From a checkpoint of a small mixture-of-experts model trained on Wikipedia.
Training: a variant of Muon for the experts, 1172M tokens.
Below are experts of layer 7 (counted from 0) of a mixture-of-experts language model. Rows are named router (the router's row for the expert), up (a neuron's input weights, with its number) and show model dimensions 320-383. Each number is 128 + 32 x the weight over its row's rms, rounded and kept within 0 to 255. Numbers have three digits each.
Before each expert's rows: a language model's description of what the expert responds to. This comes from a sample of Wikipedia text that the model never trained on.

# expert 32
Capital initial letters
router:050121137118164149147136149127103118167140111125127121145111074138197140156142098176134141116185157183191122171099129174119177175144123135172102116172122112154077075148123172141126101122100131
up0:125088140115195106161163102163155124136157134088132150148140150141143097164167060106125142087164090110086114149136089158156134102142174131067094122133179155178056132129111079178059139118151117
up1:136133110140156144146075157133055146164143123063165158070107137142100096129141166091120115096088136159158165164131151130126129126140115096096052144144106166129118117130087126083097105131135127
up2:174138118106158135132067182138145150107094145086152121162118100147185167111150170099114099198142113135112084205108098175185059158110105098068077143154116127120079133136090130123135116144121144
up3:128119123068152201131126114090123098144169108143128075147155100154106101135128099168169173150109125094128249100089167078166188114105051056172097092086103172106104086162110142143119162173092104
up4:149137144107126190127138110139105130211164114158125146082153148087123130142114084176192169139120174128145105111123128166152157135208196096109119133143156089161131116104174091141119208151108213
up5:141120082098096128094094123192172093156168129103117180100053099137137153146091121156178123134116145123129165157117197120094116144118128132099140138150085122135106127179182164134138079105070188
up6:142129142129163196128118088116133171110128102130162122191061141114116116126120130072138118124058182158154153119154134133110117169050166120122179135133178111122172086124155159120119109135122171
up7:146117144054190139144146123170120084188088074100099159102158105138073174150136115125152145150166135054150074089090096167101143111150083116136076135096099159126156061157125101098170144053133165
up8:039146192064178151170127130147055125098057063103187146152070102153164089098120110182072104097155211127137167109143195112140167094171161160171116098141118106080150082080131084095159147104140063
up9:076118146115132175086134071168153129074155112153167131165087163160133120160140103093123161105136122134146171113122157150137148122133142080091132146138131106092100083156152145113128132114129083
up10:119084114103130168164163151098127131147082125137167126086154100110082189152103142100106152186114126136169148176141074115157127156100136133115075116144194108136098082106067144096148094108124066
up11:134152145110151168145139093054154145093120118142129135102123126109168136141095160135150087165123089138065138127130106096137153141096183184101155141148170160103083138148110136092170129136140135
up12:106103110083154101119082137189134101130165140127096113164086130141109147154152151119066127145170116095142078109157099079146103106059114058131129159140111126118143148130104064113178129129129103
up13:135131096148091153104105157121127146132140134103134155127087098167108085114165157124157127157120104121125134120102084188137136128179136145128179144135112138113123101112178071145081095183174144
up14:155170130048119114103085162190100126140131208091140125121094125122150053135122142143087135070163125182118135066130121101080171102104190129082191098160167116073139116103117149133139073213100112
up15:140147105146110147076155148108132102141115124124143154138157097127125137151129118112137121097120095047167129065128074172084158119116135115100118077120140092148142095119086151097143101165159106
up16:136136081140124149130147112164163118160086135133104197150126070109084102173122124137085173099123140164163135113120067095103206179086137123117107105145147097124125146170191106122131157127121100
up17:072096180090067169159134143159079118102151109116128157119136110126116087097092105148075130124156120149105129158104127113090111114090138149157128093116075131234142119132101165159153067108172112
up18:124104139112169087116100140054165108152149167133139157144153164138139154117185173076125138130112085115142137122183141075131082141075153203140151125140123100125146094127111140121117083050131098
up19:130142170176073147160128082108135121134143092152101182150167113097118127158100120118157120137107153084147102110114114152139202157099104138096152139110095179094155135121147172148109152133130136
up20:126120172105150184195119156108031107135124101144099190189129175116093101125127146137092130105156095167140120121087118141103157105152140098149110135127093179130068118127180107178215050117201159
up21:139095148149103152092143114201123106106164102122136123186153073149133097164139116208106093118117082190159200064154116106135172163125122122077157100134131177128161091152121149147120085138164179
up22:131088088139110139164097177160096088054111092098092096176134125143159106111122129059090190139163083123171167147101121149070151110155113139116151176208091136140111107127070092101181087124085112
up23:141155121164163113161110168165157106105141085125098133149066149127124061073105105112131125087123113117119129143089136145132133186102097162094135071144112174143117110167174107087098092081162132
up24:067132167199141173066172129202122149149118154076123077085127084176129093142098130131124174121109058136118177125148135162087079075097067125101161101126038079101138160104120167149157134129113143
up25:150068178111146137141113069148130126185153100136152148125153160103124110110057118136092118153132111143114091126089137085125239164129196141136117123124151101092161095145139136094138120073129173
up26:150110100135147136105178091121126181089142166108087131108129121147143118109115138128133137095155104151139144152076073194147208173160171203106101138110111132161094168130123114155110124158092163
up27:139102076140137109156131131121101177174138074168104151172159093155163165129119133157132123163121136152111115120078116160115171107129139145145168153134099098192159159146165131124137142170144147
up28:124128204048183111111179142133076110122110126116102159148096116125169093103120153112146119110162137121158067141086167112154126116167136064135082103125123165094072100100072156144101146090103217
up29:086151109156150104151096124132115173062104148120120160146065145083141118136089181171105117132108106158170119137129115176133133033117123085179086143149163150204160110146156157145161199074123094
up30:232128132123122087102172187183101195167161101072163071168121151195167081140122064153131076193148099146173147116117078138157160105088177084136152150128113086121146093112234201116093128159108112
up31:136125155179169125147140057147084084103110068114138167142112157163144138165124096066072089135138092103120122171158145059136158136137187100122097119109199181135137131070081204122110089101100168
up32:141169117120103170121119156148153139129147126115157149096107060115148180142142143109170110172148108157114120168158192162115168165105135081143109080140190130156110067041133157058148156129112098
up33:118149132173146102145078141133122105126131123136128069178138070077053139132184112106036144147155164169213127114155127123126117150121083118099138127147095140097167134123142132084162056132189133
up34:062083179093113125132191136094240157129115149177138121139124155153200148151150110080118083184146155101146127158135093140146097139127106195137144119147135082186133114112149136135092135140137144
up35:100137148063123127077158102211111078142095119189122164182125123167154071140181111092141091184104124117118145114118160097133174183153109119139142115137160160100166130189122187084108185107210105
up36:122148138108127127107129156167120211105128115091109173153131076114167107060088132181120144132097081058120175136071114159060112079114161173114116125128132154106145170122143121137190105120124111
up37:171157111115170158113148120126100105151066120102072083232119113083108134177159132115093184138103098102176108175088046076117121147069099184180135128126113132120116157158102122081126129180138220
up38:113136160144104123133183047122133136190183081143107144203100087134164058116093116075145132150115131107111107093101146154133186076113097108092069117122153126119119114147081151193177117142091087
up39:176123120123117136154152102114136190099109116160094154083147177128137166158091151130141158145128081167071142186072135117108140105128152128172141126185177114083162110132151138127147197089146118
up40:113115132149067146092141101130117152108188072105144121138106160178154151133100141102100080105117143172084142175100135082108132118094204125113101161154157134045074128116121128141172086134136174
up41:121127128092179122125157121138133109063145138154138136167144157067116148096150141100119128103105187144178229195110096142101221125133139123154138149129113145068138185148100158131190123121147117
up42:139079153122159068096126129236095132143119121085162183133018131069171103106046055163118115148175087157122122148105103155118143167119121157141133148200080131071100198153148151099188125104108146
up43:128143145158059120108128089121136145165119076136137126152097131125040191108112179151136134162160090131153121117192143126110146125138182126104065104101121097101084107089134147089131221174156127
up44:128135091136073096131158143111080158134117099101097114124133163123141056132100116122069100169117145175182127135121140156115145204070150144191179087137139174136066136158120178108203073112146141
up45:148123154108171124168159081141125178087119111136087138170122194078129158142133106121105113129146107105168093127135115167130116117095071106127131144139129133110102141126227092127172132128115164
up46:120098137138175155122149130146147171130130108148071090085089117134130135123156161122106152114142160200113135134166133049137126114141093092255096106130067128083093133172204165128104125117101122
up47:164159115168112138089142081157167105143123088083107037141079169114124148195122101115176151138184156101078111131109151117137119090080146172119110137157148034160165160159165105093135172103116096
up48:129139100052174143119100168128124138130151142124178097099147092119188129148071168185142107148088169149117172105101111169145196130157101128185178189108124144166159168123123166104082125102079125
up49:116103130118175187104102113102092141187192150198131140105137114120121129157084085164133120087199157153130159112084110151138230146130090153169128145137124107098145075201153117135102096187130122
up50:029126176149183108151153139115134106165077172117147129182148094104117136173032125181149124124188189124115128111171094179076068103158145113120122166170151156116161111152173116214189143090153099
up51:155155119116173200151157145105139116104146155096125112110190146082121125129109146140123140136083141203106150130124143117149140080142130148091141103138171105138186128196157116110128152111124114
up52:174072125111111142135105129118065107124108149165112116090108131126140123122158172136142151132136076120158176139110146135129106060116185105111042112068086134130164121059119116095111118111139104
up53:166121099164125099156118185110129124180131125084113180105065144226133071141170136098112134123161150208143113116134166132161099121129186087096126088172120127099096096129135160116143130125067130
up54:078112095165160162082109108058123060082129162139160186199071094079131094110144108096118082121129120146148126156130119134174127119075129119163089141117132114202121087130111067091190125137064138
up55:109075092092127149079125128138176134175081092143131127124142083109112077130101122214156110152149128113154127000096084152085194106173081146151148145139076119098091130151145123141119138139127115
up56:157145118096139148128159141145142161103161169134177126124108106073144080111151098165141089090124098115142147091115153122159097209153104111090105142147102177125128133178171170151157104099125064
up57:158118084101106118168142103108091187135110142118119166096131127121096108141078135107137167111062078166162105170128064099139078119133168158112156167084105113082135089137097126072145088058081159
up58:110109120079109099157114151149117105163121163134204151169226071139123105132064110153120123107146147101141157136102188149133151114108099147129096114108127193087116128169123167206167092136130189
up59:224101193082094122137065105156093146108145157118164149124135141120176132130132124142129146177135172186116172162138141088112139151105170174135115121158184119132129153071089117116101072149143126
up60:120165075121133134104222114124129110161141134152093103137122124095134138140175129085099219115094159123168074133134091083161121148113061046149190158145205104103148105147084156180144152127120170
up61:139151133054099142141149092177133106129150154118157130114119062084074141171099155092131140125179103125124134184144111167191131183106105110142142101148173168146103077142130144087182137083182134
up62:108105108144082181098083087116123056033170107144174179112077065119089101147137148081131054134098122142147108117115196162121165121138106137116101116112140089151129124099142115076172046139132159
up63:173095168150193090173176137121140132087155115123118121176115107120115112090122056127157162143085148152104130188110083043173141098138143160134043071175051168114131107117133153160142108158086186
up64:140158136140139152100135185106114154143099094133117151151113150118088177185127150118126157106111134143128160150144108165179092134110133121140138159124144207095092087142159144153103157154125161
up65:147127106087075110172107182134184131127158112136109079077121155165142111113165099117150145109122101140133072106129147192132129072124110154111120124150121116162131116133110135110120143084136181
up66:153120132141179136054145106116131060160113136124095134120165161119061101126136087095188101130105107124105110160159116093102137123156122146127123157154102124089129088099156138176160068166176147
up67:117124165137203139133157163075148118150064138033091148125078130169114161136111081079135116165127164092132110153135120117149144146125126145126130157173110119164118078087098120109159107133117149
up68:137102100028123162145143118162105098169206153090136115110113074119218116099066088157073143143117121112134100126129088116206182079120122172184155141117134194134113084146154103083122068164114121
up69:098119110115119103078113133185095106119089139147163141135100100075108117114138091131119073160197138106182138078111123096100165074078108149144125147180112134219105149088124196088114133174147136
up70:130113096090119122139100186107125145141110129140080103133112098043149112152083068099125120159133145081142084142142159143165049129172104152142191147114079143148189139178144144150207033123115113
up71:092149125114101118147116164162111154133159103084115148141101106132203147146110159145170140197162090140101094128176139152164121146146131055107134181222158105182137179056126103074062040104155150
up72:108123110138116109135094137106147160067081198128090070168138102147142122139139140177142132108159174143154115122112063115153111106130101153106055163114160117142090134122168120176188173168112099
up73:110141114101183158150108158118099119126107150152123120200124094132145180148168131176123143118128093183111151159097139153128138085149116148100121138109131136126174103214098109122123093155163151
up74:115156072152153150089136138085222094166093205136168090098119093125134116194172133138121205105108126141117184143084153181172147087076093151139131196117166116150157145099112133147105110209129145
up75:080105071137146111097157157171083171152123140113162170108183116162129135132117128096055167151120104142189109152164102133152119170118100120116201155058095105158143126082150123088043166167134101
up76:149134128112142095142141184110126103151066165099059136162136175121118157144139091134096110107119087135142137066095086119126114105072156183104097124091121119103115107088066151086123078145135130
up77:119081189114177104150117116103126154074139104130122161118081128140124150055100117150139173139121123115156098111116169126129149143174108133106198103101051130133144095171152111142059073151077130
up78:022167184129116153146101113143107184109132126206084155149162049141147099182057068175102148044199158085132095173117157154113146171129121145104104163154123114086153153111122118118141131134133116
up79:103157156154171122181119114124109135120111086086103126126118099161196110093118103091071107107157086146156095148127153138146122120113100084102105128209179169137125145157171154120165130056123128
up80:115105101165130212175123131065081120076163143141079115112092185077112192116144125133120161063131090116118175087102142131108224108134170097151072104153137123177145123110128108135127134131169105
up81:093081136171165094134197142097136134115092133084098196165115141133124149118079092177085111159117136141103121134140062144154084143159111128108120102145084134148156083113149099146159090123164128
up82:086119063110139168116106096097114148136098134149063103175143195121121062139081160086083124092164157135195065135132086121143106127127101129125142147199139127105110078153133123090117132114132122
up83:118079141115155100165125175162083082131117104125154100120114104161122106134161132153150133099183139097124190177112115151125117127138136146089136111090132145092155062151147190165147116014125181
up84:168150150108119150121189101140115161086106143125090129111126158147106111216082108114126094159142130118131159139133093141103231124126168123081144079100116131077142069078136118115167144135082148
up85:189104140100142111145078134190083125136179100111162086154096142106093148121127076160166132149107122098154163145148111117150092098145057146157131122164042101116122076177147111128094083143044159
up86:126174179059187146154100106130115129152108101119100132076093126179164074175090075091158085169144126080130081107156158141198200189117124209106155113137137112086132152138095130122060136124138105
up87:165126122127134173132175100126140111133147169132123087075125153178160116151191160066099130100102050133104080152157119156131062167122143117173130115188151057148142230118157125154126061192151169
up88:131134093181103107179154159176121113056084175086139082153110133130108122098104168058155106178143131106111128149142162113108141040131166086149093107104079050159136078069118139142098115175154165
up89:109188121155143140114094110079126152127122173163132102167121134148107068131132132115138168132128131100133121105123110104116087129171160145101182098138135092152079077155087189103109148105110087
up90:145186125113174111161094129090106119066173099142120150152084152145174074148135131135066075098083179126080197125165162097142109139146159163133136155145157109107155154139127155134084165132125139
up91:113145131150149118154101087166111186141111149148112099139136106169110085082213169123098114182084136132140094134128156131113133137122072160190160115110176123134120070155159108077108159083111096
up92:121114105112155127120196139153062145154090077168093107139098127140160138164179108195164130088130099148134140142099148191134094084170166085149101220164142152120146095115108158114106067192156133
up93:159154131152165121119113123156150118118132177140086083153080131136117144139139078074106144153103119084167170072139127101126087104134066068153110171147200080093147077130178201107093114121154142
up94:106126100122139148133098158104198129121092124143079101092139114130084177156149108156149104161151128094168145099096129098142148148108105142132135149183122098113074128084093125157107084192068158
up95:110092135013164137143115121150134144126120129142138110119130173109062094130095094120121096142180078127148119078128160132121108165157187111138123074193130088103128124093137172128142212143058127

# expert 18
Name-initial consonants
router:082095145096160113148178154150064128163127117130138106120065059126145141158097122176123162114144158152176140170127115135130117080120077074168122171154162110079092092089145116150098115102122181
up0:148117181186107118130163079128139128109157152130058125042151106155180113132169120105113134118142087125145159100111154182111116145123138143113191165083139176085108091159162119121162136115083193
up1:070116119128113090122122144117151114167135108123080146144105062151104122108105076200155124143108086117102166108092108120104154131123122135078166164211139138167214137171085068097150080165080179
up2:148108121132102118162105171136135149113152137134111184217119140165141140162092129109085092112131079133153125191144142122139137172153137102137136072180145175142190161155127107153134148117119137
up3:152088094121117088103125156127116130095096157135122093194127102169156099153135140156137129099153197146161127131115096142138150139130087075106138146133153166124140139101097082106144141062180163
up4:098152082129087142166089144120164139161137133128159110130119143131078127147122147072130166116093098123119158080126156212082137054105184087157148122075129170136156151127123124152052129134153148
up5:138176100104136095123135127125156143102110149132141157150140130076132128111125167115098145140112161129107167144115131133051162110118115096237125116087095122186155139127103130143152137080171058
up6:114142148124157059135167111118105142181105140126105085215121100102165185136145160151103116139131158095173121174115115135160164122144102113117137145120110122128154136118174103129119146105194139
up7:147106123110144086163160153130124106147079162155114137126105068140183096093133170186126210147131133135106143150151172151128103112224138104218065120132133180084149161159133111161205091111077108
up8:149068096108128109203122106166186122116124121128131117161079126119099070196189150084136156160110175175163127162133146124130141080076134100154147171110105135106189144175152104157119109208199131
up9:120081155159130108171105145113167158130181033102118171082146115139116122195137131217147174086173156168114089107171169084090154153119124133140149159162148082105047141098128146138080184132173139
up10:074148159126125168147100082114067093037146158079119129093097085128112128159158096189137174129146171072144139128130068161141088146130099102159099125141158126215071148097133166156089130137113126
up11:123077134144168168046156111172172068128145144210146154082101136134055103092099136158117134144135112079097107111080112154129134153053116149116147140093098111120182138112059126133140115090088127
up12:181123131196163159123148096141132110163081131151117153123129162122187130124120200132143110164141114099106091164156135077146123172042119158150113099105128163138108155119175109195112103132147167
up13:127088131107106089126170137143105090067054098144154188123126073150151125132139096137125199126157103108113101069108115167132044182077164111185113113064121094090185169135118139083121090142135189
up14:154084098139140151195141119162161164137132119141127105044114114164149126099140146093122111169114177152091144100126179127184087124190060150174175156097128107135136119163149140114099142098141107
up15:088091136139165159148118110093151187079116141172135091102139113126123077123137125089170141096126147124143137133094149089140171131113136068123114157116141081083161150118115144156132170049084149
up16:158130173115111120151113134223144128162107144098092220151149130044141099143140123167128111110127142146103125104180198143205112048157080124098145159166201110083151090132063075132063088109109066
up17:188176147109148167126117138034140093078131061123086103140073124130088119179158150150112159101120116164147161177085108153160152162154123112117144167124141120186066094132106084094077113097091171
up18:140154140086123137088170143105093100106131089141093110107117090113094110153101116232120139113131176198139153163171121108155140146155150122056095137161141120173129138111038125133090159171118085
up19:119151116123145138179141174213101157095122086120126084139049131142182177162157150115082130156142132120134138157145180082091129103127073141106113146113147129146186092132158135142122092121140137
up20:139101150097120097121161159193115180179145147139155082156141100150203068143086187136124177117152146093113181144130124174131108100118139082177088152079171135142113142091115137159134173161111121
up21:137139117150144152117107088100139085160093145105131155156102082123126173118087116146116177102131136090095068107127149134160109076107070080136099136113154087111116140100153161142104146125121125
up22:126129084105141147118119199098085079144091135113144124132170150093088186169117034093159153175156103097140091114064090103085183133119123087103096150101151126126207085144187126137172106101119139
up23:152129205091112129145150152159084091205144094161109104147095113094161143136099114050136139133189118110179141146109152170134110063169137105130137131162151099129118117180150095149140138079154100
up24:157175147098101111132119164132119093120139099108126220118132114112160163138139110153118107102178155148135174139139164109137095140122105112078134136100121110148108113129150101131091133093020115
up25:139088062167121076154178087104094085183162136133152044162089135089118173133122109117147096129135110113098189137133143176069108110127121115107162169146115144118176126112159110135141162132131153
up26:097161099170140144112132173109112159108125178092097138103119108163025141105091185175068125133123104172094140114094081184158117097160113099205095104124149159121128049138116116171111160209134134
up27:139094115094089126159111193114108085136137146171114169132120146117093109171143163158162143154107135211157141148097138093121146152133093101100181155144135132131126192136076121115092059139139126
up28:073095137165136140084120122138087119073094077138135099145134083069102145191125130139112153153193133139135059134127102035145149131106097148131151131146139125135215109210114140166108175124099134
up29:160126142163076112184133103120173102147180133146162189206120103130161102174119145062140096158138132110163151169168165126137101123114111135114108160148138144126098114187125134104085131171148148
up30:180070202107219149126081147152094108170150136100065073081134087126129151102100110157106088213141103104100137172107070097101090158097093155107110134185138123138105085153178142144102093107187102
up31:126126099105126149103187123134135105066150129108105106156153118153125182127123148121128080148153111083101122201147126125116166111109123126122132178123099170093130153128149141105128160055155133
up32:077112107136130096155156167066139132157096106192144098151115109114155182153103146182158092108120079099148081162125121152170083055143145116139125067138132099138098144145168108116147067047081135
up33:158152146134155101181129094224044100149111110136156168107152123128160129117132114160170124200080138137145174123207156137131156077103084059115139116156143103121122092233139148114083163185106162
up34:088158118111114086060145141059146146134070131209186108095130094177057121092108131154159120098062144137149068154118180207136109064137081097069135132148215116106159134128161122139102138164125112
up35:158143151128102163199167169146039141121155143169128160141070117103162135180140105157165151151106185114145085143121156165057137129167131167127072154070084149073200095099187107152134093143163101
up36:165171094128129138121163170163163136086120117135160141129122122069090115124052121092159162120043145128119106160101098148090145179086144156183099118144158174112139079219132157054071104168221159
up37:125139165150101083161140143148112116123128207067161148126069115099186117116156141086131109164167183118165126065141114151150136098165150111152084157097134141155154084097158180126112172117092201
up38:101142118137160144146118126137136143131129163099155087122145106117116140137127101069088175139105099073109148173133163185112062109142141066145091128175227085082161130141176198125121192066125081
up39:081097111118159140056078102148128160119130147098157127135113113120142100136132160132099122082100113174122110120133132144114176080179166091160140154111125130096082124125083106139069168115113179
up40:137131149052183132100120139111078120108101097150107102139144122132141121151167161153167140085109092140158130087100140056086148071182138122167119157104101141165126145120126079198112140108118134
up41:186061127089120157149131131149172132180097137141075111134099095094126152177136203169161131091103142159160096120091135149161042093116101102108125119110068143087159136125120150154142094081131162
up42:148113091162120185168133177060098106120138079158084119134141092118127150164147139125078028076096086135106112193107090116184108114099101131128129099155173134094160129191136129079171101161081212
up43:140173109138127139080126188134140126143148139120071101164131124152114188144133132144109116196150090154083095103139133109126138084071147110162157150153107058143167189138145119142165129129065131
up44:151093130103122154088194169169066085149160168095067113146108098123088090159195093115160055129124066168105159145119142138026132104147074117079126220162171145127076146145133167151116105172156122
up45:119129157107124158186144114109090155060095122130099131176105114114098110193205076120203139153129115150076135148108102143119135103077110110187121099159111178125085109133163147120146111126160104
up46:126105130148157082140079130080092119159140106111159108153064133133158084143132099129115224143100177133130127107174128114088174115154169109169117084170131159076143132113119215138162079100158108
up47:087111116117114174171134152097079131074164119134162147100091070156150148177105150118088180097135126121140092135148157125140100103146123122155154188140117146146140117126136077127127161067147149
up48:130078095140166091137154175154121098077095109120099037090095144147092119115206125087149142148088117135184118157114140143092156148127126199156096173104113119133145143165133094154088097174101110
up49:144118140159127064177139167110102103146091176179135108153135119140167171147107117119062086102136120171152164179148139110117114135051136126120150118092141167160203127111130107136109092142114118
up50:130167151130152150142120137142166122159086081091122105145046125168107153151144171128083148116106073133164148111098145166088174150134175128162172095234128124167132143125122154149146170128117132
up51:083145086162167098130148173114092096101125093119158180109120075145116134156150159122132161073144151147149164100101114163163150164088133120124181174148069130118142129064101051138167071120114137
up52:129136206177066145091152084131049159211153116145097161099130130145157162124047115121176121143118152106123116168121098168109128156104144123107162134144109097120133196164212090168137148150120191
up53:100051139091130195145142108116112172152177174120115103100148113112175091151147107099176086120126113091093138171198091149131132105169124074104159133175128123134093179132135094163099145123117161
up54:138116072142165097157166121173152107108079143060171190137120102099136187127116147129144123115144046108180115162133111143164153082139120101122087144140128111100085134112117125204084143117099202
up55:126096137123083166130210121114157177127157104121133077122142106118118176115135103171112136157131120133138145132129118154153128119082122157159138143118137136125135142139112185150055140174134156
up56:138153170135132108132109135155166103129029088093148094108160073132124092171127124203110205177130148158093157079120123152127100096150136088133173131155162160074137105192141094135184107083174159
up57:177081143139144121178127182124088154154124115161096124153140080159108121082102125107049108140086160209149101127120187164156132109124168194121141118153093125149094122211105093208194075140141154
up58:069103129119161156172134139119100115088106164145114169098086112122136114130128157134097204097146052089151159204088067113125118126120111170155078138066122095095149160136203119193078170095145123
up59:128126106143116160122057139115140115173100157183130181190164151144168134160109185130155157085146166156161097119178143163108153129146092086087094088118129149123130085127147119153058093133138135
up60:134177135097156137126131106208098077082114140149134078133095119096138159152101131181129143159160098098174090129132075153145178111120094114146139175157163059122141115154159096051157138124141136
up61:146106093109085177131122173106058082165092114187091144169064133171143096160149098116146116148089152180147098130144116177158092141099065100190075138154160152126107131149114168130052163122180126
up62:128135173122149129092128097104092122106109127158137194151134097123116119143112147196150113195126101102129171118135160184106152059120073106200107135124143133077126075116100159136101136123172145
up63:130122191098098103125151118098113125121095128152127093089155123146171124087128111116119141133189154124119190169123111134167123113160135104094088153127058098160141152146139189133108162117146147
up64:195122148073193097070142125179120176159165133174163097183150160098198103088147098106134096143154162141120124178159152143137141144166154105101091124142116147121069093092126126216147183217146121
up65:199168164092141126114140110158110127149086096104124115137138133186139091176190186091131124075158104112152131177098116169104124151100120037115103148127179073127127144167169120171087139121144172
up66:149118133132142132207100128168166144103167155189105147127154097048169163079088092109099103106096155133073089110145160141112101138193135091133145124136071144080105107105128138130147166144210114
up67:140153123087116112229139103163115131101145093158126183137137155146134105173148085139090139137167174118081105128111223122108185131178076132212159181111119049115196130100135133128086177130186154
up68:184114122106135153115140127202110111156106111123059145124139079149141124144124116156113183118088140127126090122138160112089211091109128101125174163109137118140147066144132183074129142133120179
up69:142087175120128082110159091126182174037093150191213167105116071121145164112149124156102133145106120167105116117169144128129145103151112116139069125158146120086165152170129199104135163140119164
up70:104074185114173126073125143107150198134133112139149104077127151126062176116199096133099061140169096161192104126153126107152124132142213202121142121123121125113114136150139160088092148080070178
up71:093114128087117112111093172125146132114088060139194077153145117160125109104153122135080169165125116106171121115117139108204082144126063036095126138123112122102124131136093093128129192145109174
up72:141120154143148186134118130119126164039094088118146149136149124140149130144153124105129106110143077142085138121110146205114116126102132099086125175113117134119138146053140168133189128141146150
up73:129122176094128101161171121135079132124187157131068181130125115074125155150144117119110136112179130122122152115117130115132166129150181117163165097129170196102112176148116103097099137111106141
up74:167118175154119121091125083114183104147175064137101101123173151189114127159131135069067047129185082097047114156115126109099101107093094178154196150116134072119118103163133113143094115125088160
up75:076066131108209140140142075083103146116074085135172108050120118101144146101082150097141073116143147146159111107111129107106087086176107101149122105110141141113100142130104189089179146117164131
up76:083121135158141146144113135044110137125161108120058139079089100222080148165126122104124164162141107089181120115126140162125101123118105103166101109121103176114138101067155178100119148103120153
up77:116138155129133151113160108092154169150114126175119108123116134139174171119124081119096112127094094092196093088102186134136094078110113087153145156127184109086173161098152180130100187173168114
up78:153128160118138042113091211151119110134119159198154147148099106098121100186151162175090132148110120203123111141064140146147189140093054070120162121113160143127154130100150146114148190199106060
up79:075096204164150158138122157193129130110113168116164102118115094175151033101122136189156151184097103137164123089108184080132165069090129104104060078136117128100111104156162125161182136124099126
up80:146109182131132099118103131098084154117060150139130128136134067168103092142132181126124140152127081128191122099138180108165123153130062138115112128138149134187106161133143118117084110169184110
up81:175140139104064166175182140096153110166142133146150118174123139067100090129081158192151128075075130101101103140103082171128154144072104095140172168123158185117145114116187127106087158204149170
up82:066097110122192115114063154098108153138161179107136103104117124087147135169111156172106108144115099151118207166162158116135109138099141111119147088200135179133061135125101097164132124099142117
up83:157065163218097160064096088158118142107108110174152096156110106110175140092112156103104116133152152068181208117129144148187173107139121102149142093109131092101152110146146141218102103188125149
up84:125144129130185082117142123149138072145102121163123102122102075179150056159096164092109152156147140060150143143154068150150094127140112156169124120176118162125115125073165116097122127140190189
up85:159104162094163111148094098164098158164141127151111134140135123151165104169123080105140167147141098115125066119166141177041084149100100173146101124089094114096128110117158043102113156102153106
up86:120175136089126133173122112141086126114146123101173184119105166135110196169048193205109169108161101186141115154106104133149176139179153099172169143092153098149091117163129075133127141144195139
up87:136077149141145132093153133125155168127108120159092112187131112160143054121121085101100144168114124092178116131152150112093119154142101096119126101164150121136144143179141138069084101133140190
up88:060126128146137156083156112135146152145108090134131185114153172139138126123104151140144123094137110119146114144118084153205104132153130158172070123107137114144179134108140103106131161084113113
up89:106081127111139146125206103138086123083136120153176180158135081094107086114111131130126136127106108144144154187089099149092102117105114121116100149152134123118140145181137145096193182132146146
up90:135056149154111172127154134160083149142115111096127174089134118117135100139147133163130075139142148197132137183096169124126107117129110121193167136078101130179115094156147153148173140081160101
up91:095118114101140148179102139113162086117165112107122129144139095119103142106095142202118156091146127087203118159138149116134139115070131087063095146093162107217121102122112101144116209173141178
up92:182076125146121129160150136156104094120139086170166098097055080107148141188164111116133180184137123091093111088107116151129147155115082133153141125152173157108110050134162161163164112093063116
up93:101196186085083133162198174149106073133139134102096101154092134155122107124078111117151069120168124094122088148121137134171110115172132119149140131082122146102118139099154082086136097114105069
up94:129174177100117082087164154134144099113156145192145106176127143132086134145116076193054136100107111157194134099131111192179102085112128103168152106149133124096156123062192161128071119182163179
up95:152081160096152160123167097131123083083156115176174118074091089210123148095186128057122167150169108089080138168126129161152051167158106106126132145163145156157129071112117141160114089139153151